{"n_experts": 160, "d_shared_expert": 64, "normalize_top_k": true, "num_attention_heads": 4, "num_key_value_heads": 4, "head_dim": 32, "vocab_size": 2394, "norm_place": "pre", "rope_fraction": 1.0, "init_std_qkv": 0.078, "init_std_down": 0.0153, "lr_head": 0.0104, "decay_shape": "linear", "final_lr_fraction": 0.0, "max_seq_len": 512}
Below are experts of layer 6 (counted from 0) of a mixture-of-experts language model. Rows are named router (the router's row for the expert), gate (a neuron's input weights, with its number), up (a neuron's input weights, with its number), down (a neuron's output weights, with its number) and show model dimensions 0-127. Each number is 50 + 12 x the weight over its row's rms, rounded and kept within 0 to 99.
After each expert's rows: a language model's description of what the expert responds to; "comes before" lists some tokens at least twice as common just after its tokens as in all text. This comes from a sample of Wikipedia text that the model never trained on. Tokens count by the router's weight.

# expert 30
router:52 69 54 60 49 24 41 53 50 53 61 66 46 45 68 56 48 57 34 63 47 72 64 50 45 61 50 51 31 62 71 46 36 46 58 52 33 33 32 48 53 52 36 67 48 59 46 53 60 47 60 29 52 75 35 57 50 51 42 59 58 49 43 50 76 59 55 59 32 57 60 48 37 46 73 39 63 61 31 32 75 44 49 43 31 38 49 64 53 60 31 53 59 57 58 39 49 45 41 49 48 70 27 55 47 37 31 61 48 67 51 38 53 63 45 52 47 66 64 80 33 52 40 36 62 56 74 59
gate0:54 50 47 37 56 55 34 49 50 54 41 63 77 69 39 65 48 57 51 65 49 58 59 43 45 55 65 59 52 59 46 38 59 50 40 68 60 55 10 66 47 57 54 39 53 38 31 59 47 68 44 33 46 33 27 51 44 41 63 64 56 57 67 47 75 54 58 44 55 68 56 48 41 64 61 53 25 45 57 36 63 47 36 66 66 42 53 37 64 52 49 57 58 83 55 38 52 59 49 54 65 60 61 66 41 48 35 55 60 64 54 37 39 46 44 47 36 62 81 46 40 29 55 55 27 53 59 37
up0:49 40 48 48 57 48 35 60 57 44 56 66 49 60 62 49 60 44 54 49 50 33 30 45 54 51 70 58 36 33 61 48 28 43 59 42 52 51 54 34 33 72 48 54 48 74 51 36 35 45 44 73 50 59 59 55 68 37 39 38 53 25 68 57 49 51 46 63 59 22 45 91 51 39 51 47 52 60 37 39 53 28 64 48 40 60 60 64 48 33 36 42 49 36 56 46 46 44 52 41 64 36 53 32 63 54 62 44 57 47 30 61 62 66 60 34 56 52 36 34 52 58 60 19 73 56 54 44
down0:46 48 23 21 56 54 36 56 44 52 44 43 67 70 68 47 66 55 59 67 63 30 55 56 43 54 70 42 35 61 50 53 43 36 47 33 47 38 56 42 39 37 50 53 62 41 64 75 41 63 48 41 40 11 51 52 66 53 39 56 54 53 70 50 56 59 52 39 61 42 51 52 37 32 52 39 55 66 48 59 57 46 43 43 31 47 47 61 47 58 37 46 48 50 82 50 44 36 56 37 36 62 40 56 47 50 68 40 41 34 41 68 78 57 43 66 60 61 56 38 51 65 53 74 40 32 50 40
It responds to: Initials and abbreviation periods. Periods after initials and abbreviations in author citations and names, like D. S. Fletcher, L.E.Arn, J.C. & R.; also ampersands.
comes before: "1", "2", "9", "8", " B", " The"

# expert 42
router:68 54 50 63 70 36 51 37 42 42 60 65 48 40 67 55 76 68 43 74 45 53 55 47 53 76 72 52 56 69 62 36 41 57 71 37 47 23 24 59 43 69 40 68 46 60 47 42 62 41 50 40 52 51 42 56 61 54 39 37 47 34 48 36 41 56 55 64 50 75 58 44 50 46 48 41 44 67 43 43 54 48 48 45 32 36 57 54 50 65 39 56 74 54 56 49 59 53 48 44 39 67 36 43 51 30 43 74 28 55 37 43 58 53 42 36 67 62 58 50 49 30 52 27 44 67 63 61
gate8:33 42 35 68 53 39 33 18 68 35 44 42 64 50 57 31 74 53 30 54 50 43 57 47 29 51 42 51 57 55 38 26 53 55 79 52 61 39 47 44 47 56 42 65 51 43 54 37 40 50 55 43 48 58 44 36 47 55 50 35 59 38 40 42 66 51 31 56 25 47 46 66 54 60 48 33 39 57 55 64 58 44 41 40 60 66 61 56 51 58 45 56 45 54 63 46 40 65 45 54 29 51 69 43 56 68 58 45 26 44 64 65 48 20 61 53 71 44 46 45 52 36 53 63 46 81 61 65
up8:62 52 47 36 53 55 57 68 45 54 22 37 32 52 37 38 59 45 63 29 50 42 56 64 52 59 56 56 39 42 33 37 41 68 33 33 45 70 52 47 55 60 50 65 54 66 52 46 43 58 77 48 60 73 58 68 45 62 49 45 36 69 26 51 40 52 56 53 40 78 59 47 50 28 74 54 61 44 38 39 26 49 67 60 60 59 46 62 51 43 52 49 42 55 62 40 27 65 44 38 53 29 61 54 36 36 50 49 42 61 50 39 74 43 48 33 46 51 51 33 47 72 48 43 62 35 69 60
down8:49 35 71 51 50 58 49 59 33 60 49 64 43 63 61 54 36 47 41 24 29 46 42 53 48 25 39 48 43 40 57 37 36 52 38 69 39 40 62 48 45 46 47 49 32 49 63 33 47 49 54 41 34 30 60 69 39 56 35 44 53 36 58 70 37 35 78 57 40 57 51 46 16 35 59 46 29 54 48 32 44 37 62 38 58 44 30 52 56 57 64 48 55 60 68 36 59 60 27 62 53 66 51 59 60 46 42 45 38 51 54 59 38 42 35 44 50 38 33 51 37 68 59 72 51 67 68 56
It responds to: Inner digits of quantities. Middle digits and units of numbers in measurements, statistics and census text, like 1-8-yard, 8-5-foot, 5.6%; also four, six, total.
comes before: "0", ".", "9", "5", "6", "th"

# expert 13
router:54 58 27 87 63 44 33 24 38 32 72 53 63 69 70 49 62 58 28 73 54 55 63 59 47 53 58 56 60 58 73 39 45 34 58 33 48 38 45 66 42 50 33 66 50 60 46 47 48 46 68 52 50 55 22 55 58 33 40 40 69 24 43 58 65 50 56 55 39 50 62 53 46 48 57 45 60 49 30 41 58 51 40 50 36 38 49 51 68 59 38 71 43 53 66 29 41 39 42 52 49 49 55 51 48 43 48 66 49 52 46 52 57 50 30 31 66 57 58 55 44 38 54 40 51 58 58 74
gate0:46 69 46 34 30 42 73 46 48 60 66 51 51 68 65 52 59 51 50 37 47 50 59 57 56 48 64 42 55 62 63 59 51 29 54 39 38 47 37 55 43 32 35 76 43 64 59 57 34 47 41 54 37 41 48 57 81 38 53 55 69 28 66 62 63 42 48 56 45 38 44 52 40 60 54 57 31 44 39 23 63 50 51 36 41 41 67 45 50 52 58 67 24 50 76 57 46 74 31 60 45 68 57 50 44 53 58 40 42 54 49 46 62 37 69 58 47 42 50 46 23 40 35 24 55 61 44 54
up0:44 31 42 64 49 53 49 50 50 72 40 48 39 49 42 44 45 71 50 62 49 51 60 67 46 68 62 48 51 51 50 35 26 50 46 75 45 61 56 66 66 57 58 42 50 62 52 26 62 52 49 43 53 54 38 35 21 41 37 41 43 55 37 45 69 75 60 65 36 58 60 43 42 53 45 42 41 66 45 58 55 34 44 35 65 40 47 53 64 75 48 46 55 53 51 43 67 23 51 31 49 65 46 45 67 49 44 54 24 51 50 52 49 66 48 57 60 21 61 62 63 30 32 76 64 59 39 39
down0:47 45 27 36 34 25 63 51 52 49 48 67 71 39 39 43 51 50 31 44 49 42 52 60 53 39 47 49 73 65 58 54 57 56 27 58 49 59 34 39 59 49 44 57 50 36 62 63 31 51 61 61 56 42 38 50 56 16 78 55 67 13 66 51 37 58 64 64 46 49 31 44 51 37 41 68 39 41 25 44 53 53 53 49 57 52 57 44 54 66 35 29 53 40 43 38 62 71 46 46 31 64 48 45 57 48 56 53 41 57 37 61 55 34 54 60 53 53 70 62 47 44 51 46 33 52 72 59
It responds to: Digits in tables. Digits 1 and 0 in sports and statistics table cells, as in 100.00, 13, 10; also endings like -les, -ed, -ures.
comes before: " |", ".", "0", " |\n", ";", "9"

# expert 6
router:65 56 15 61 60 32 42 36 44 55 85 70 60 60 53 58 56 53 51 50 55 64 58 46 40 58 44 74 54 46 54 42 36 41 66 45 47 34 16 55 42 60 33 54 48 66 46 42 62 37 69 40 58 60 41 57 38 52 51 29 62 38 69 72 60 57 60 55 28 52 57 66 38 45 50 46 54 52 38 45 52 51 50 49 44 46 52 64 56 56 21 54 58 59 58 31 36 36 52 40 47 64 41 59 49 20 39 67 37 43 45 54 55 56 21 42 50 51 49 65 39 39 60 47 52 54 50 55
gate11:56 44 35 61 31 48 50 67 53 54 61 48 67 62 57 43 69 72 63 64 59 52 35 59 42 43 56 81 45 42 64 65 56 41 57 49 46 46 30 42 78 45 48 47 73 59 41 66 37 34 75 37 43 59 45 55 40 39 31 48 37 34 62 58 57 54 55 43 44 57 46 47 46 43 44 51 46 30 55 57 34 66 52 45 47 69 50 51 48 68 39 43 47 69 69 34 19 25 42 38 33 56 52 58 35 60 46 41 31 42 38 62 34 30 58 54 38 40 47 51 69 36 56 35 52 54 47 60
up11:45 60 80 75 75 60 38 41 67 46 32 50 50 43 51 60 49 34 27 48 45 55 49 49 38 38 61 33 50 51 45 57 55 49 38 41 67 58 49 44 32 74 58 63 33 43 53 57 50 64 41 67 57 54 51 34 66 43 54 42 66 45 39 30 51 30 67 65 49 46 57 64 57 49 54 44 67 55 36 40 62 46 43 79 52 40 51 61 60 31 44 47 66 43 39 60 58 76 39 30 58 70 45 82 69 54 56 67 58 57 42 54 72 58 47 39 42 63 54 60 50 39 54 49 60 48 57 49
down11:59 52 44 48 53 85 40 55 43 58 45 61 41 55 43 63 56 42 57 49 52 83 49 55 56 59 38 53 29 54 38 60 37 69 46 50 41 44 54 51 45 60 43 68 55 60 57 63 45 64 51 26 72 37 53 34 42 52 73 67 46 57 64 36 61 42 76 48 48 42 66 67 51 52 60 47 57 41 47 36 47 64 63 56 75 49 53 44 72 46 33 48 35 59 47 58 55 53 49 25 55 75 62 56 71 54 46 61 47 51 29 79 65 44 55 41 56 62 65 49 55 55 34 47 71 40 68 43
It responds to: Table row endings. Closing pipe plus line break ending markdown table header or data rows, and the separator rows after them, like |---|---|.
comes before: "|", "|---|---|---|---", "9", "|---|---", "|---|---|\n", "|---|\n"

# expert 15
router:73 73 52 61 64 35 43 37 45 32 63 67 52 58 53 57 59 44 43 50 51 53 61 69 43 69 63 59 38 76 66 35 34 49 55 30 35 51 23 59 26 47 42 60 30 69 44 39 42 24 45 42 57 53 40 47 49 48 33 47 65 38 62 59 56 51 53 53 25 71 59 60 46 50 48 50 61 62 43 49 61 42 50 54 35 48 63 61 53 67 35 58 48 74 69 47 39 33 43 44 60 73 44 47 41 48 49 63 28 73 55 35 64 56 46 44 52 69 48 49 47 41 59 46 60 57 47 63
gate3:61 67 32 42 49 40 43 45 43 44 73 54 53 37 38 40 32 37 62 53 64 45 53 52 50 61 65 63 43 41 35 27 52 30 59 46 65 41 49 40 46 43 36 57 56 68 69 34 59 55 86 44 70 67 45 59 40 58 44 51 45 76 42 54 54 57 53 47 53 40 50 46 57 63 45 64 54 56 64 67 43 42 28 40 52 48 66 39 33 58 67 45 45 77 73 30 42 44 32 57 76 67 67 50 48 37 40 57 49 38 63 47 73 40 45 45 51 44 42 48 56 40 35 52 38 35 40 66
up3:37 51 59 39 46 52 37 39 45 58 51 59 44 48 51 31 35 49 70 58 54 43 43 63 50 44 77 44 44 52 33 33 46 52 43 55 59 57 42 16 65 34 40 50 42 54 50 40 27 41 62 61 68 46 56 37 48 54 28 42 55 59 52 41 54 53 46 56 59 40 58 33 58 43 57 62 68 43 51 48 43 66 34 89 64 66 67 63 46 59 72 45 32 56 51 34 41 49 29 53 70 40 73 47 48 44 60 53 48 56 51 32 81 31 33 33 52 40 51 48 46 36 39 53 46 32 52 67
down3:44 61 34 61 66 45 43 35 64 53 43 37 62 54 45 42 54 50 54 59 60 68 38 53 40 38 57 53 31 36 55 60 53 56 48 57 65 64 16 47 59 79 45 57 33 51 22 55 40 28 61 66 39 47 53 46 25 46 63 39 48 40 41 16 29 35 31 51 54 58 40 52 54 74 71 48 31 55 46 52 42 75 64 46 43 60 63 47 65 59 54 44 38 39 47 48 51 59 34 59 60 50 49 48 45 56 52 68 44 44 64 62 56 41 56 59 53 68 41 39 47 36 53 26 42 70 57 56
It responds to: Spaces before numbers. Bare space tokens in tables and infoboxes before numbers, such as after (age, pipe cells, Coordinates:, and Racial and.
comes before: "1", "2", "3", "4", " |", "5"

# expert 62
router:58 53 26 69 57 43 46 40 26 47 49 69 50 66 66 62 45 62 32 64 55 68 68 58 55 51 59 60 27 68 52 46 43 48 60 37 23 48 39 63 44 55 32 45 48 55 55 30 76 45 59 39 61 52 50 50 61 51 25 45 68 48 62 69 66 52 69 75 46 52 57 46 27 59 67 49 74 51 44 31 55 36 51 48 38 45 62 61 50 70 53 58 63 51 69 41 38 38 51 48 57 63 35 62 40 47 36 64 53 51 37 45 61 48 51 45 64 49 76 51 42 40 66 44 45 61 56 59
gate1:74 39 48 74 48 66 56 45 52 31 63 45 39 41 45 54 37 57 30 65 79 45 51 67 59 44 48 59 40 54 54 39 49 33 50 52 54 36 46 59 33 56 46 42 67 47 56 57 51 25 50 43 52 37 44 57 52 64 53 44 52 73 68 58 57 63 43 65 46 51 49 55 46 44 56 46 40 61 50 29 46 59 35 56 36 48 75 43 31 47 48 64 30 60 53 39 60 67 51 37 45 47 37 49 35 44 36 30 55 69 34 39 45 50 45 33 71 49 47 41 26 62 70 43 34 62 33 87
up1:18 37 51 54 60 49 56 54 33 33 53 58 72 54 75 44 64 59 72 52 38 42 60 68 46 57 45 45 71 39 59 40 56 54 44 57 39 62 51 23 52 49 45 62 51 61 43 66 57 46 44 42 43 58 53 62 64 51 56 43 56 35 41 46 26 34 47 32 59 45 49 60 41 52 42 45 69 43 47 45 56 46 43 42 54 43 26 46 74 52 33 46 72 40 43 39 36 41 51 52 35 26 67 61 48 37 44 72 45 36 38 36 40 68 33 54 37 49 47 57 54 52 34 54 52 30 58 15
down1:47 38 39 70 60 36 47 48 43 62 62 51 16 59 68 67 51 41 50 43 34 59 80 50 68 52 41 65 51 29 43 36 47 32 75 40 40 45 17 50 58 42 39 58 27 42 31 41 50 56 56 62 34 33 61 44 69 53 47 42 55 50 56 39 47 35 33 38 43 49 62 44 45 32 60 43 45 40 49 65 54 53 39 57 68 41 63 55 43 41 48 54 33 47 53 43 40 37 67 52 39 61 44 60 56 64 59 71 30 65 68 43 54 52 38 43 41 45 67 65 43 48 37 41 64 58 62 45
It responds to: Reporting verbs, F pieces. Reporting words like said, wrote that, received, won in reviews, plus capital or lowercase F, V, G, B pieces and if in signif-icant.
comes before: " the", " that", " a", "ed", "rom", " by"